Experts of a small language model.
Size: width 256, vocabulary 16384, 104M parameters.
Below are experts of layer 5 (counted from 0) of a mixture-of-experts language model. Rows are named router (the router's row for the expert), gate (a neuron's input weights, with its number), up (a neuron's input weights, with its number), down (a neuron's output weights, with its number) and show model dimensions 0-255. Each number is 128 + 24 x the weight over its row's rms, rounded and kept within 0 to 255.
Before each expert's rows: a language model's description of what the expert responds to. This comes from a sample of Wikipedia text that the model never trained on.

# expert 17
Table numbers, misc
router [ 66 114  80 141 104 158 180 177 106  88 106 165 126 134 125 115 132 124 132 120 147 101 104 129  97 134 151 125 132 153 127  99 129 134  74 151 104  87 123 161 117 125 115 169 104 168  96 160  95 114 116 115 145 134 126 152 185 119 101 151 123  96 104  85 126 109 163 104 112 131 144 158  99 141  98  84 173 144 166 151  96 171 103 112 142 111 129 109 176 132  86  98  81  95 133 119 107 127 108 110 133 132 150 121 184 142 112 160 169 143 142 150 134 136 116 145 150 127 135 140 127 144  98 175 121 138 146 114 110 159 144 133 107 125 128 124 165 105 112 111 115 136 111 105 129 126 142  85  95  92 102 133 126 128  89 131 119 133 135 146  99 142 121 155 117 109 102  80 126 123  87 148 102 142 125 112 115 136 149 124 122 159 111 149 102 134 115 158 139  97 126 128  89 122 125 137 142 100 195 158 115 118 112  88 130 135 132 112 152 117 132 106 103 149  68 162 119 144 118 102  91  98 110 103 160 106 168 138 117 102 145  99 154 103 116 125 113 136 137 142 138 116 160 116 111 102 125 141  85 124 164 130  95 113 120 113]
gate0 [137 121 129 114 163 132  94 143 151 109 105 123 131 126 112 101 133 125 128 143 121 108 179 126 163 113 141 147 160 159  97 109 159 117 116 116  99 129 104 106 124 117 126 145 167 171 132 131  82 135 108  91 136 175 112 122 152 123 140 115 116 142 141 110 114 143 138 125  87 106 115 126 121 118 155 168 166 155 116 111  93 160 136 132 153 137 137  91 173 139 118 165  83 116 155 135 123 158 117 116 126 131 127 124 137 225 127 134  86 119 128 146 116 122 107  80 111 112 125  92 148  98 126 137 157 153 127 127 119 130 119 143 136  86 185 121  76 117 156 130 123 159 146 128 172 106  81 121 126 135 160 100 126 100 102 181 116 128 138 146 140 101 103 110 134 138 136 122 142 125  83 135 131 119 174 121 124 120 157 110 185 135 113 119 139 124 127 121 166 107 179 125 124 133 128 138 161 163 137 194 134  94  85 142  82 153 117 129 100 130 172 143 120 119  94 100 156  94  96 142  98 113 145 117 129 139 107 195 106 163 104 115  86 185 115 105 119 135 140 144 139 136 160  93 117 115 134 135 135 118 106 119 143 134 143 118]
up0 [141 114 109 179 108 121 128 103 173 117 119 127  84 140 163  90 119 108 116 127 105 135 120 107 143 145 110 121 136 103 189  90 159 109 107 138 144 178 166 125 133 134 146 162 113 138 136 116 170  81 129  90 102 149 123  80 126 147 133 154 104 148 137 169 145 108 120  99 172 127 140  95 140  96 119 134  91 102 112 128 126  95 141 172 110 133 138 145 155  94 107 121 102 121 102 130 156 120 130 123 146 180 131 137 120  84 106 153 110 114 177 114 181 118 145 134 145 129 116 147 113 133 144 153 143  79 148 169 120 143 126 164  90 147 130 160 109 133 127 126 153 119 117 148  90  99 124 112 128  99 161 121 165 171 111  98  91 115 128  75 139 113 124 167 136 113 124  94 111 141 123 109 119 163 146 129 105 191 130 138  77 112 162 101 151 150  87 100 118 146 157 155 102 138 130 103 131 139 150  81 121 106 108 142 109  85 126  85 191 112 153 111  90 140 129 114 125 129 140 124 130 134 126 124 142 137 113 113 140 133 112 192 117 129  94 115 119 129 105 131 120 143 150 120 134 112 180 133 144 123 117 167 128 125 122 104]
down0 [ 87 124  98 116 124 137 114 103 126 118 161 143 148 106  88 113  97 157 148 121 140 127 116 146 110 105 121 127 165 135 164 122  94 124 178 119 128 110 140 156 115 142 116 165 117 119 153 137 175 111 152 167 155 147 152 138 110 173 137 157 114 170 111 184 119 135 155 136 115  81 139 101 174 105 124 122  96 101 113  97 132  98  94 144 122 122 102 126 176  93 179 173 118 108 178 136 129 124 122 151 112 144 144 139 174 115 120 114 118 171  86 196 120 116 137 112 165 186  93  97 110 111 134 108 136 140 181 131 141 145 167 116 128 142 142 103 144 106 146 137 157 161 138 125  63 120 144 156 193 124 130 160 132 134 126 126 118 117 153 121 164  91 129 132 163 119 146 121 133 131 121 163 120 122 160 122 113  94 166 105 127 118 163 125 139 112 179 156 141 131  99  83 149 128 134 131 104 102 122 148 152 132 133 149 117 143 106 145 155 117 102 150 125 136 171 100  99 135 118 130 112 126 132 150 136 152  84 113 132 127 185 142 143 124 108 127 125 130 102 163 153 126 139 124 122 134 117 155 114  75 145 156 151 111 126 119]
gate1 [148 139 139 132 133 132 128  81 119 102 161 152 127 131 141  96 171 180 130 170 145 113  99 156  83 126 173 122  86  85  99 175  94 137 132 141 133 122  92 143 107 152 158 149 127  92 156 126 152 126 133  80 122 155 117 152 141  78  90 149 133 147 148 158  94 147 143  97 115 123 147 118  92 109 128 117 146 141  98 105 140 101 131 147 105 142 158 154 114 137 128 165 101 135 145  88  92 116 148  92 167 165 134  91 117 102 151 129 118  91 100 103 113 124 112 129 131 149  93 107 128 114 135  98 134 109 135 113 173 113 109 143 128 116 129 110 161  86 124  90 123 127 107 155 114 115 142 136 100 132 109  95 114 117 182 147 172 148 167 130 144 141 103 163 149 122 140 124 119 149  98  93  99 128 118 167 111 134 127 111 174  71 161 130 113 114 159 170 110 118 178 104 129  83 118 114 120 115 151 160 115 152 167 179 109 136 138  86 100 148 131 113 123 129 143  79 112 135 124 121 155 141 167 117 168 112 143 110 130  85 140 105 133 118 136 128 114 120 115  90 138 113 151 131 142 129 127 170 146 121 157  91 143 148 126 144]
up1 [140  98 126 142 133 117 100 122 127 137 114 126 174 180 148 149  92 127 145  90 134 169 144 162  90  97 134 109 123 159 110 117 134 122 101 123 147 164 109 147 112 136 112 109 146  82 136 130  87 129 145 113 149 132 136 108 113 108 144 156 144 185 143 140 166  88 123 113  88 131  99 126 134 134  77 140 116 147 105 154 117  92 113 116 149  85 155 168 119 106  96  97 120 119 150 123 130  84 118 132 165 160 131 143 131 102 140 126  99 107 138 136 163 166 115 191 156 131 142 105 155 131 118 118  93 122  97  98  56 129 162 133 124 106  89 138 121 142 176 164 106  95 110 124  94 128 135  98 120 118 176 145 116 159 150 138 132 115 136 147 109 138 124  94 159 147  94 111 112 122 139 132 143 164  82 117 110 109 105 109 117 103 116 165 148 137 113 110 152 157 134 119 114  94 147 171  92 120 125 137 194 153 131 136 127 119 146 112  69 104 131 142 160 147 151 122 158 170 141 132 108 130 134 109 102 112 150 141 104 125 106 117 125 113 120  84 134 125 131  81 156 161 148  89 114 118 176 138 143  99 127 107 125 168 125 111]
down1 [144 113 138 113 120 123 131 110 148 147 108 133 119 140 146  75  80 113 139 124 104 152 152 111 154  84 116 136 115 130  98 133 168 149 136 140 127 100 148 130 195 135 117 120  93 132 152 119 145 129 136 115 155 163 113  86 144 113 132 185 148 116  88 140 121 136 128 169 120 122 126 130 121  93  96 104 141 113 161 123 156 136 105 109  82 142 122 159 158 165 141 104 118 154 114 120 156 102 123  82 149 124  88 120 129 159 153 129 153 115 121 142 163 125 129 159 124 101 109 159 121 158 117 150 118 138 143 161 116 130 116  81 132  88 139  68 111 141 132 131 152 141 139 120 147 143 123 122 115 157 115 147 147 173 132 153 120 103 101 144 123 110 179 106 143 130 134 144 115 101 198 166 108  96 105  68 141  91 154 109 140 113 123 103 108 125 164 141 116 134 138 159 178  61  84 122 167 164 130 160 173 126 110 126 128 146  93 149 130 128 171  98 120 161 130 146  88 156 142 111  89 131 109 112 171 143 125 171 121 102 119 143 136 162 110 138 120 123 146 123 129 116 111 120 153 147 100 132 108 121 177  95 149 116 101 160]
gate2 [126  84  82 148 163 123 138 127  90  90 134 164 105 130 108 148 145 151 115 176  95 127 116 149 126  90 150  85 150  96 108 131 125 174 184  88 138 116 123 109 134 172  99 107 137 181 148 121 119 125 125 111 133 117 126 143  99  76 138 116 158 146 103 128 123 131 108 161 138  77 125  64 137  89 161  97 104 129 156  85 103 123 116 140 129 123 121 100 135 135 138 139 107 105 163 127 107 119 155 124 128  97 151 141 138 131 113 118 127 152 113 123 170  96 126 120 139 107 158  94 103 165 142 129 107  94 132 126 162 163 111 157 145 160 122 156  71 169 110 140 155 157 106 112 115 121 135 106 125  84 105  91 111 156 115 147  72 148 132 101 117 138 122 148 145 128 108 151 149  93 107 110 121 160 126 136 139 115 140 112 142 152 137 105 129 113  95 129 150 144 149 135  81 140 136 135 113 152 143 125 126 127  90 162 147 163 126 162 105  80 101 122 147 117 126 120  97 165 121  98 106 112 167 124 105 136  96 171 171 131 139 105 121 114 106 154 107 170 152 142  82 150 116 111 105 173 126 136 128 119  99 139 101 143 139  96]
up2 [159  72  95 174 162 162 128 127 103  75 158 131  89 160 140 130 150 135 142 122  84 106 148 127 146  78 140 140 119  93 114 114 144 138 121 121 167 121 143 140 108 134 116 119 156 135 166 150  90 117 109 124 133 160 147 138 103 125 119 100 105 125  83 131 129  95 126 141 136  97 106  87 108 150 175 134 145 110 165 109 121 122 144 160 151 154 135 150 127 116 119 145 114  92 139 132 102  83 132 132 118 126 112 131 120 125 136 167 145 146  86 131 140  61 151  86 150 121 156 118 190 167 133 138  94  87 158 137 156 174 109 132 143 167 106 176 191 167  94 119 145 113 135 131 118 166 142 140 178  69 130  95  64 130 107 128 114 144 115 136 112 149 129 148 150 139 100 164 131 136 108 131 135 152 137 139 103 128 148 151 130 131 155 114 104 142  65 124 160 123 139 128  98 115 141 115 100 145 128 118 104 134 120 148  97 124 163 159 120 102 129 162 155 114 148 127  74 131 105 147 114 124 150 136 125 159 112 117 123 142 156 144 113 118 126 142 121 121 134 121  93 128  93 134  84 121 116 123 141 117  98 174 113 139 142 127]
down2 [149 128 128 165  91 157  89 125 151 178 150 140 121 149 103 134 134 118  95 139 110 127 136 127 101 125 195 114  92 133 125 101 141 166 121 121 146 145 103 128 156  89 127 127 130 136 183 124 125 118 118 138 134 161  91 137 139 124 127 121 107 106 133 132 122 103 143 101  90 113 133 121 177 113 128 148 133 135 108 164 137 103 135 115 113 127 147  98  88 137 170 112 122  93 109 114 154 127 180 122 138 120 142  96 139 123 145 196 186 167 156 160 135  88 101 118  97 115 128 148 121 135 120 124 141 147 161 135  94 105 136 155 136 151 159 147 119 138 122 138 133  79 130 175 128 123 160 103 164 115 125 121 118 120 118 108  92 154 139 135  84 146 140  84 104 102 116 108  95 123 137 121 141 151 132 109  98  53 148 144 110 158 117 133 154 148 143 119 124 117 119 134  99 130 146 102 111 142 106 123 106 125 128 121 142 136 165 125 155  99 166 155 149 135 152 110 131 100 108 138 126 184 108  99 174 110 124 116 132 110  94 122 127 143 178 174  75 161 102 139 117 131 132 128 138 100  45 156 162  98 151 102 136 131 123  89]
gate3 [100 108 129 120 133 109 123 104 136 148 131 112 135  32 134  88  67 137 125 100 119 152 115 104 167 131 111 144 141 175 158 124 136 143 109 127 154 112  94 166 121  91  96 147 146 140  91 174 143  93  74 102  97 151  96  96  98 111 153 172 128 130 121 134 145 130 150 111 124 101 147 101 123  92 150  99 131 129 116 136 160 124 110 120 111 133 134 147 142 137 124 126 105 152 137 156 168 140 126 139 117 131 141 110 112 103  81 110 141 132 109 103 140 121 111 108 112 142 128 146 110 124 169 132 137 104 129 114 134 181 115 161  94 121 176 125 111  99 120 106 144 109 159 126 140 124 138 154 175 151 138 133 128 132 154 116 118 154 153 117 166 116 153 142 141 151 147 146 136 106 107 121 120 144 158 124 128 136  84 142 136 179 151 186 103 134 103 172 160  95 105 142 117 133 153  97  97 129  94 171 122 125 141 153 120 120 144 160 140 114 101 171 149 168 102  95 135 137 127 178 107 123 164 120 121  57 153 108  97 110 133 137  88 153  89  95 101 126 161 120 134 132 106 176 107 121 140 127 109 131 113 139 115 150 115  96]
up3 [115 132  88 113  86 101  99 123 104  84 136 154 102 157  93  82 125 118  87 118 135 155 120 134 120 117 102 138  90  97 119 126 120 118 101 133 139 139 133 112 118 137 128  74 126 145 118 131  89 160 149 163 132  86 134 178 159 132 134 116  70 150 116 130 108  77 103 137 130 130 132 150 144 173  92 120 149 135 136 168 142 140 143 155 115 166  92 130 131 139 166 110  94 154 172 107 140 134 152 119  52 144 154 144  95 114 164 163 115 122 144 123 141 150 100 122 123 140 142 147 135 127 118 157  98 115 125 122 121 113 139  97 114 133 148 124 136 132 122  96 186 115 109 142 103 157  69 132 122  97 128 108 175 144  97 117 139 146 165 106 136 113 108 124 121 148 109 116 160 116  97 131 125  49 127 132 127 140 158 145 107 135 155 132  74 105 132 107 103 126 137 171 129 153 107 172 124 125 141 112 146 117  92 156 151 113 148 128 137 142  96 113 151  94 125 114 135 105 141 106 101 120 157 152  86 132 154 145 165 107 107 116 149  94 116 134 182 176 145 131 114 141 151 146 131 123 158 111 129 134  87 113 158 152  91 109]
down3 [134 127 106  98 103 159 135 184 132 114 155  66 139 130 110 114 172  96 100 128 128 127 108 101 130 131 113 152 125 108 153 113 108 110 103 106 155 164 142 129 106 102 102 131 108 158 109 116 151 117 147 126 110 144 128  95 125  85 122 137 110 123 102 152 129 125 115 160 150 138 142  87 129 115 121 137 114 125 124  68 128 112 152 127 150  93 128 120  89 118 134 109 158 122 125 110 126  98 132 126 136 119 147 124 133  62 173 115  90 140 142 152 111  85 121  92 150  90 158 115 113 115 152 171 163 140 139 141 107 142 118 101 120 140 139 167 131 157 142  93 122 115 167 139 145 188 102 145 105 115 121  89 140 102 100 126 113 137 110 120 123  76 155 113  79 128 122 120  70 107 136 172 106 139 151 149 136 151 143 108 172 137 133  94 120 106 104  93 132 133 109 111 142 123 105 115 113 142  96 125 160 150 120 167  91 101 131 145 148 130 207 121 122 150 156  78 100 126 144 162 166 102 137 107 126 133 134 124 121  95 144 150 152  96 119 149 134 114 171  97 159 100 156 107  92 160 101 141 147 143  98 144 179  98 122 141]
gate4 [110 119 148 136 148 153 145 132 104 117 131 147 119 113 147 172 122 191 166 123  93 134 103 105 125 172 158 116 114 122 104 108 114 163 113 159 160 102 125 145  98 114 162 106 101 117 110 118 148 178 122 143 175 134 112 115 102 155  85 169 143 123 148 127 109 158 108 143  94 102 102 152 129 173  95 101 134 136 126 150 106 105 118  87  90 195 129 172 141 124 174 114 146 141 131 102 150 151 107 142 102  95 103 128 132 112 175 137 107 144  62 134 160  79  99 117 136 153 151 151 140  89 152 120 135 134 117 146 134 122 147 107 158 105 125 131  96  89 118 132 152 115  91 136 132  87 136 173 168 139 108 136 110 145 117 179 143 123 155 120 130 145 157 138 115 116 160 115 143 154 106 122  98 107 114  99 131 171 163 129  95 148 147 147 140 161 155  99 120 147 129 169 133 132 134 129 140 122  91 124 146 144 134 134 130 151  99 142 150 139  95 139 134 143 143 151 198 144 129 151 126 146 128 126 151 130 117 126  95 134 148  82 119 136 148 113 135 122 123 139 115 168 130 147  46 147 114 159 106 121 167 135 124 109 136 112]
up4 [ 87 125 152 120 131 140 122 116 134 130 153 120 148  97 149 131 118 128 141 114 134 131 160 137 131  99  91 139 125 116 143  89  85 134  81 144 126 109 144 135 129  88 150 115 135 146 100 167 110 165 140 110 117  96 117 145 147  94 114 136 154  90 108 127 131 114  88 127 142  99 109 101 132 139 204 116  82 111 132 144 121 166  97 139 172 140 109 102 144 126 135 158 126 141 149 176 133 120 141 104 166 103  84 114  87 167 137 117  98 115 113 170 136 126 121 147 106 128 164 141 113 173 110 153 148 177  94 166 151 122 130 126 130  96 143 116 157 135  97 107 110 107 129 154 137 130 118 102 187 127 127 148 117  95 155  98 134 179 171 175 175  96 125 117 113  94 136 184 121 139 166  83 120 140 141 151 106 137 136 131 110 153 108 109 122 156 118 150 143 104 123 137 138 140 108 150  93  92 130 144  95 108 138 131 151 103 102 180 106 145 119 115 138 124 122 178 158 121 130 144 123 108  99  88 154 137 125 150 138 167 128 133 122 147 131 156  95 102  85 103 114 116 136 155 153 117 142 104 137 155 158 135 122  61 146 105]
down4 [106 149 137 121 134 118 151 174 149 172 105  95 163 138 107 140 156 126 135 137  92 127 161 157 140 163 138 146 128 144 130 148 188 149 160 104 129 112  92 133 137 139 142 121 131 148 141 117 136 156 105 123 110 146 141 134 126 105  93 164 132 144 144 188 136 146 114 133 117 105 157 166 104 127  92 145 115  85 133 126 140  97 122 160 146 145 130 131  98 148 102 159 142  85 148 109 111 123  91 104 104  99  98 106 127 143 142  84 136 152 112 106 111 149 118 114 115  69 146 108 146 137 140 137 148  94 126 198 143 142 122 101 145 137 144 161 126  91  91 133 188 130 141 136 149 104 114 125 113 179 164 115 140  93 120 109 123 143 116 132 149 125 150 168 153 104 101 158 115  96 167 105 158 172 152 150 149  77 144 180 119 190 126 173 117 140 118 169 106 110 142 166 153 150 120 124 109 162 142 119 122 146 103 138 125 114 104 125 121  85 118 154 108 125 115 121 139 142 121 123  99 137  97 101 135  76 173 121 166 115 142 101 102 148  94  83 131 119 134 126 137 137 129 100 167 107 149 121 110 170 117 134 146 128 104 143]
gate5 [102  95  69 165  90 154 141  93  68 105  82 149 129 109 131 117 163 156 104 122 109 126  87 103 134 149 133 149 147 119 117 152 135 119 136 138 117 116 113  91 119 149 160 146 159 136 107 140 135 161 140  82  99 105  98 170 138  88 145  89 126 129 127 119 115  95 110 134 124 142 138 137 106 155 126 111 165 133 112 138  71 145 121  93 108 140 129 125 133 148  89 149  89 113  59 103 100  87 170 113 131 147 143 118 115 156 128  88  97 107 116 138 177 100 130 140 117 135 162 135 128 100 130 122 142 147 141  95 160 148 111 117 115 150 142  86 124 124 128 115 134 174 135 132 145 109 113 131 135 150 138  70 148 114 133  99 101 139 152 156 119 109 112 113  79 168 145 138 145 134 109 106 110 109 151 158 163 113 101 150 134 142 161 166 175 135 104  91 137 134 117 122 128 117 117 185 104 154 164 135 144 156 139 104 130 125 193 109 134 153 144 136 143 132  57 127 155 154 135 127 128 126 120 130 142 171 139 147 121 123 137  98 147 159 110 133 142 162 153 127 127 163 119 143 134 127 137 125 142 130 164 172 173 123 121 157]
up5 [136 102 132 107 134 119 122 145 121 173 143  79 140 177 144 122  98 150 123 122 139 183 117 188  90 112 129 148  88 118 135 140 171 144 107 115 118  94 151 109 152 132 110 122  93 139 136 132 165 136 148 154 126 134 118 120 152 119 136  88 126 127 113 109 116 138 119 127  98 137  83 164 139 144 111 102 125 136 135 143 156  92 150 157 135 144 117 151 125 169 167 132 163 165 160 131 123  92  98 111  73 109  92 110 171 145 118 182 141 127 146 159 125  69 182 180 134  70 105 139 124 150 112 145 174 131 111 125  76  86 103 124 168 136 104 162 157 135 123 172 181  92 134 137 124 132 123 126 125 122 153 170 128 135 123 130 127 164 122 124 160 123 131 124 148 155 150 130 112 111 156 166 118 127 101 111 129 153 114 150  89 129  92  80 120 125 145 119 101 161 144 148 118 116 133 108 100 100 108 111 141 107 133 138 124 117 130 133 109 137 152 115 112 187 104  91 126  66 131 117 116 123 131 138 123 103 104 114 127 163  95 122 152 114 112 118 165 131  61 137 128 117 136 112 124 153 121 126 106 166 124 124 145 136 141 117]
down5 [107 123 134 110 111 127  75 160 102 138 105 129 137 124 103  84 121 159 128 170 139 118 146 133 101 110 114 173 123  89 132 126 131  79 141 117 133 160 127  99 100 137 123 111 107 137 129 140 137 176 175 121 142 149 117  99 105 120 153 100 150 117  86 152 122 123 117 143 127 108 114 154 141  83 159 157 126  74 112  91 133 152 125 174 130 111 134 116 161 132 168 130 178 105 137 123 123 147 135 116 121 132 177  91  70 141 165  97 137 111 152 132  87 132 138 119 139 160  92 165  92 166 170 138 126 176 148 165 174 105 181 121 124 133 115 112 131 106  94  82 115 138 118 145 115 101 168 100 131 143 158 113 124 132 162 114 139  78 137 163 113 154 158 149 133  81 137 105 117 120 134  88 132 136 123 126 121 131 120 112 131 128 146 120 143 157 146 160 120 128 147 164  86 158  91 119 140  97 131 128 140  98 117 106 138 160 133 114 187 100 127 133 142 136 103 135 149 166  93 133 122 163 111 128 128  77 126 114 110 156 148 151 113 132 145 176 165 106 108  97 130 119 137 143 141  96 119 134 138 157 158 102 116  85 112 125]
gate6 [120 119 126 113 138 135 161 110 117 176 138 172  67 140 155 137 136 104 114 116 116 163 139 102 176 150  89 125 119 116 118 138 114 178 130 153 102 143 141 128 122 127 131 136 123 130 109 135 110 182 121 133 186 109 158 125 120 140 152 149 131 126 114 116 179 136 160 136 106 133 120 125 145 124  94 167 134 155 132  70 137 115 123 116 171  94  99 120 159 137 118 121 119 161 100 111 129  87  92 104 151 124 120 113 124 115 150 150 123 137 142 143 119 133 144 121 114  98 176 140  73 108 160 139 115 111 152 106 134 130 142 153 174 138 137 117 107 126 124 177 130 109  96 146 173 136 118 172 161 115 100 126 135 153 139 101 163 131 107 156 149 137 148 119  74 111 130 111 101 181  90 146  94 149 104 138 138 166 152 104 103 147 107 128 126 105 134 184 138 139 126  99  87 143 158 133 115 141 161 108 114 153 135  77 144 156 137 154 153 148 150 116  94 164 139 191 130 101 147 122 105 141 163 153 134 124  94  97 141  92 133 175 160 137 136 159 162 131 102 119 128  92 155 130 142 117 110 158 118 145 182 132 122 103 113 108]
up6 [120 116 129 115 140 135 118 115 137 153 127 119 139 160 131 114 137 109  84 104 116 141 145 104 150  96  74  56 117  85 193 119  84 161 124 146 115 142 136 148 105 118 132 118 129 123 123 106 127 155 120 155 158 147 114 103 134 126 162 160 140 106 130 111 148 109 159 108  91 123 136 108 129 126 114 125 149 158 141  66 146 155  99  95 138  38 129  87 161 148 146 120  77 147  89 133  89  89 154 126 125 172  77 144 134 125 141 149 125 153 131 115 131 127 131 108 118 127 123 153 123 124 168 120 149 172 122 117 102 131 132 124 145 122 148 125 133 138 151 118 110 124  96 164 158 153 107 137 136 141 105 102 105 150 107 109 128 123 152 142 132 166  98 119 128  90 119 104 114 143 101 137 124 130 120 137 117 149 124 117 119 140 113 106 130 116  95 188 135 133 118 100  75 125 136  98 113 109 114  69 119 155 119 122 122 146  92 149 149 149 168 140 156 159 153 137  80 114 140  80 155 136 173 123 112 135  98 114  94  92 123 171  80 116 143 116 154 105 121 112 105  81 121 107 119 114  82 142  87 142 155 138 127 147 152 113]
down6 [106 113 148 128 164 187 161 106 132 106 108 141  87 129 137 126 122 105  93 134 125 122 128 146 144 141 128 147 117  92 171  86 133 160 142 151 150 111 146 102 125 135 115 114 131 116 101 171 177 143 189 127 103 117 123 136 152 155 143 157 141 140 107 115 138 124  90 135 133 156 123  95 168 113 133 124 146 140 140 134 127 120 146 151 117 135 117 145 169 111 132 163 158  97 134 187 130 109  85 131 133 113 104 111 106 159 155 159 144 141 127 100 134 105  95 129 107 123 118 136 171 149 141  83 138  99 137 116 158 130 154 142 110  86 166 114 106  85  80 105 103 110 104 118 121 123 115 120 135 104 137 172 158 128 138 156 152 174 117 140 126 123 110 116 152 118 158 136 153 124 115 136 126 137 111  86 105 117 126 142 137 131 142 133 115 113 128 118 110 109 132 145 106 136 145 145 127 124 132 132 112 135 115 143 217 218 124 149 126 112 177  56 120 151 132 150 115  90 122  63 135 121 133 138 146 117 150  75 115 152 128  98 123 132 136 132 132 100 132 120  79  73 119 119 118 147 132 147 160 151  97 120 132 136 186 122]
gate7 [129 133 104 145 115  95 137 127 140 116 153 139 131 154 130  92 137 107 145  95 158 163 110 164  86 135  99 138 136 128 167 141 150 170 148 143 140  97 188 112 203 152 121 129 133 142 147  58 135 183 106  93 142  64 158 178 115 165 108 121 132 117 164 128 159 128 108 118 143 150 137 122  85 108 101 139 131 118 128 114 151 102 114 149 137 160 117 161 160 123 112 129 105 148 138 146 124 117 104 125 123 165 115  90 151 123 116 162 176 114 135 149 151  81 106 110 154 131 174 110 132 158 117 126 145 123 109  79 132 171 121 115 136 184 178  94 113 139 166 139 116 142  94 133 119 113 113 102 120 101 149 145 137 106 145 119 113 112 139 113 102 174 125 159 142 132  86 138 157 132  59 124 155 139 101 136 135 162 102 105 111 136 135 119 140 100 133 141 111 148 117 145 130  93 114 110 141 140 137 171 127 143  90 187 140 111 136 136 144 121 134 115 125 121 110 121 122 103 110  85 106 157 140 151  76 125 100 135 144 118 115 157 151 125 133 119 144 127 151 156 109 137 161 114 131 113 161  99 148 133 151 122 107 155 143 112]
up7 [125 126 128 136 113 111 102 163 125 124 102 146 123 183 118 128 158 177 109  99 138 120  96 159 114 107 113 122  99 145 116  99 155 117 137 115 117 113 101 121 158  85 119 114 128 142 111 106 142 142 118 131 126 137 133 133 132 120 111 159 150 124 151 148 129 113  62 130 136 137 132 121 117 114 116 123 127 137  63  88 145 120  94 170 139 150 160 164 134 115 168  69  99  97 119 129 109 184 154 112 140 127  93 131  99 132 101 102 123  97 177 131 110 152 126 152 160 138 165 147 109 150 147 143 155 101 140 164 111 126 181  73 131 119 143 161 168 127 133 154 111 128 112 117 146 124 115 147  82 173 122 168  92 117 123 139 138 124 159 102 128 125 105 133 160 153 131 128 104  98 127 128 142 119  94 135  90 140 138 137 192 112 135 111 106 105 130 137 103 128 101 112 120 126 139 134 175 187 157 115 142 150 144 158 134 105 157 126 131 116 142 188 100 118 129 175 121 131 105 113 121 127 109 145 164 147 220 143 138 133 127 166 154 164 169 137 101 145 138 128 118 109 110 149 134 154 116 102 104 121  97 163 145 146 151 125]
down7 [161 111 120 127 152 131 100 135 132 147 133 123 151 178 100 157 128  65 156  79 125 138 128 149 114 142 111  53 126 118 138 130 132 144 117 123 144 118 134 114 113 128 105 129 119 181 127  87 137  78  92 157 146 152 141 108 132 130 124 157 110 124 111  99 124  84 138 125  97 105 157 129 110 130  96 132 151 166 120 113 133 147 117 133 127 144 123 118 107  81 120 153  96 153 106 182 158 113 169 110 106 154 129 143 157 137 178 155 132 162 159 109  99 127 158 129 130 121 144 151 138 129 131 143 171 149 148 172 139 128 155 104  99 118 148 127 151 142 123 174  98 119 126 142 187 125 153 147 124 159 134 162 128 132 144 145 130  99 138 189 202 170 134 158 150 142 149 109 167 144 132 117 144 116 114 148 139 100 131 161 139 106 144 107 125 160 128 132 115 141 141 140 160 124  95 104 111 139 125 159  88  44 142 142 114 106 104  87 131 105 128 108 105 118 127 114  95 102 136 117  58 147 105 121 151 124 104 132 124 128 109 133 148 112 114 114  94  85 131 160 142 128 143 179 135 127 152 135 153 132 121 148 148 135 105 131]
gate8 [132 133  82 138 100 138  72 178 182 142 137 159 123 101 117 118 143 101  66 129 144 135 111 122 143 143 155 144 121 126 108 129 156 157  88 135 108  95 125  92 114 165 133 160 108 150 140 142 127  82 152 119 117 119 172 154 103  98  90 159 119 118 187 153 179 133 176 102 120 130 102 131 136 105 143  92 127 108 120 149 176 167  84 100  96 152 158 114 152 169  79 124 120 138 162 131 100 138 119 153 106 135 133 129  99 143 160 158 133 126 106 172 153 119 136 148 155 139 127 125 142 174 156 152 120 161 104 125 148 125 133  84 118 147 131 171 155 127 131  87 128 128  87 143 137 136 104 142 133 117 133 150 130  98 101 147 102 148 130 150 124 131 113 135 122 127  98 105 102 139 142 147 113  87 141 118 150 128 144 142 102 115 126 120  86 110 145 159 118 149 173 135 128 146 124 115 138 130  78 122 133 128 159 121 137 133 182 126 118 103  91  94  96 176 108 119 109 143  87  97 185 132 124 120 102 150 148 135 122 148 142 154 122 111 133 146 105  80 108 173 117 132 158 155 136 144 123 105 142 155 146 124  95 127 129 157]
up8 [142 102 159 130 151 133  98 155 124 125 141 128 174 130  96 170 139 118  89 154 117 121 134 129 151 120 128 118 109  65 142 131 121 132 125 112 142 137 112 122 167  86 125 171 144 115 135 119 125 111 153 150 102 122 145 166 151  86  91 134  67 167 131 160 160 157 134 104 134 180 133 157 111 194 108 133 105 171 123 162 146 127 140  85  99 123 108 149 161 119 144 175 149 137 131 155 150 109 102 144 137 142 119 125 128 171 134 128  83 137 157 103 115 139 143 113 131 115 105 124 122 155 187 158  65 112 106  95 121 124 102  90 116 126  94 144 120 119 144  95  67 118 132 149 122 149 147  87 145 140 137 110 113  97  91 105 130 126 167 123 148 151 111 113 107 140 107 109 113 120 138 143 170 106 124 108 115 161 148 142 112 142 125 154 110 139 134 151 117  96 155 123 103 154 134 172 137 101  89 161 129 162 108 117 134 120 105 115 132 101 143 131 111 161  85 123  90 162 119 124 128 135 144 155 179 130 121 129 122 131 140  80 169 109  98 166  89 171 140 113 121  99 103 112 132 118 103 139 141  81 108 129 125 160 111 122]
down8 [144 129 137  72 134 137 160 114  93 124 149 156 100 156 119 100  91 129 107  99 163 109 135 148 127 175 130 124  79 144 125 148  88 137 110  98 127 123 140 152  96 145 151 117 123 121 101 143 103 144 121 195 149 119 109 123 164  87  91  87 108 122  98  88 102 121 152 118 128 147 102 190 167 129 145 175  64 139 122 163 103 117 122 118 158 132 118 181 137 130 104 138 139 120 132 137 110 113 168 105 125 123 105  76 126 145 120 120 107 130 158 164 103 119 120 149 154 124 145 124 136 140 117 127 166 117 148 102 124 141 123 108 154 132 104 143 117 107 158 161  95  83 130 103 111 148 119 128 145  77 159 118  72 147 164 130  85 119 104 140 138 131 163  95 137 150  99 106 148 153 156 151 127 168 127 142 141 125 112 132 135 131 120 150 166  89 114  86  88 106 146 133 145 140 149 131 137 137 169  80 130  88 142 166 161  99 120 138 144 134 126 138 123 128 150 140 152 116 171 173 122  73 104 107 135 142 157 131 170 137 140 124 160 153 146 140 129 123 120  96 126 126 100 100 119 159 133 135  99 154 137 110 142 141 135  92]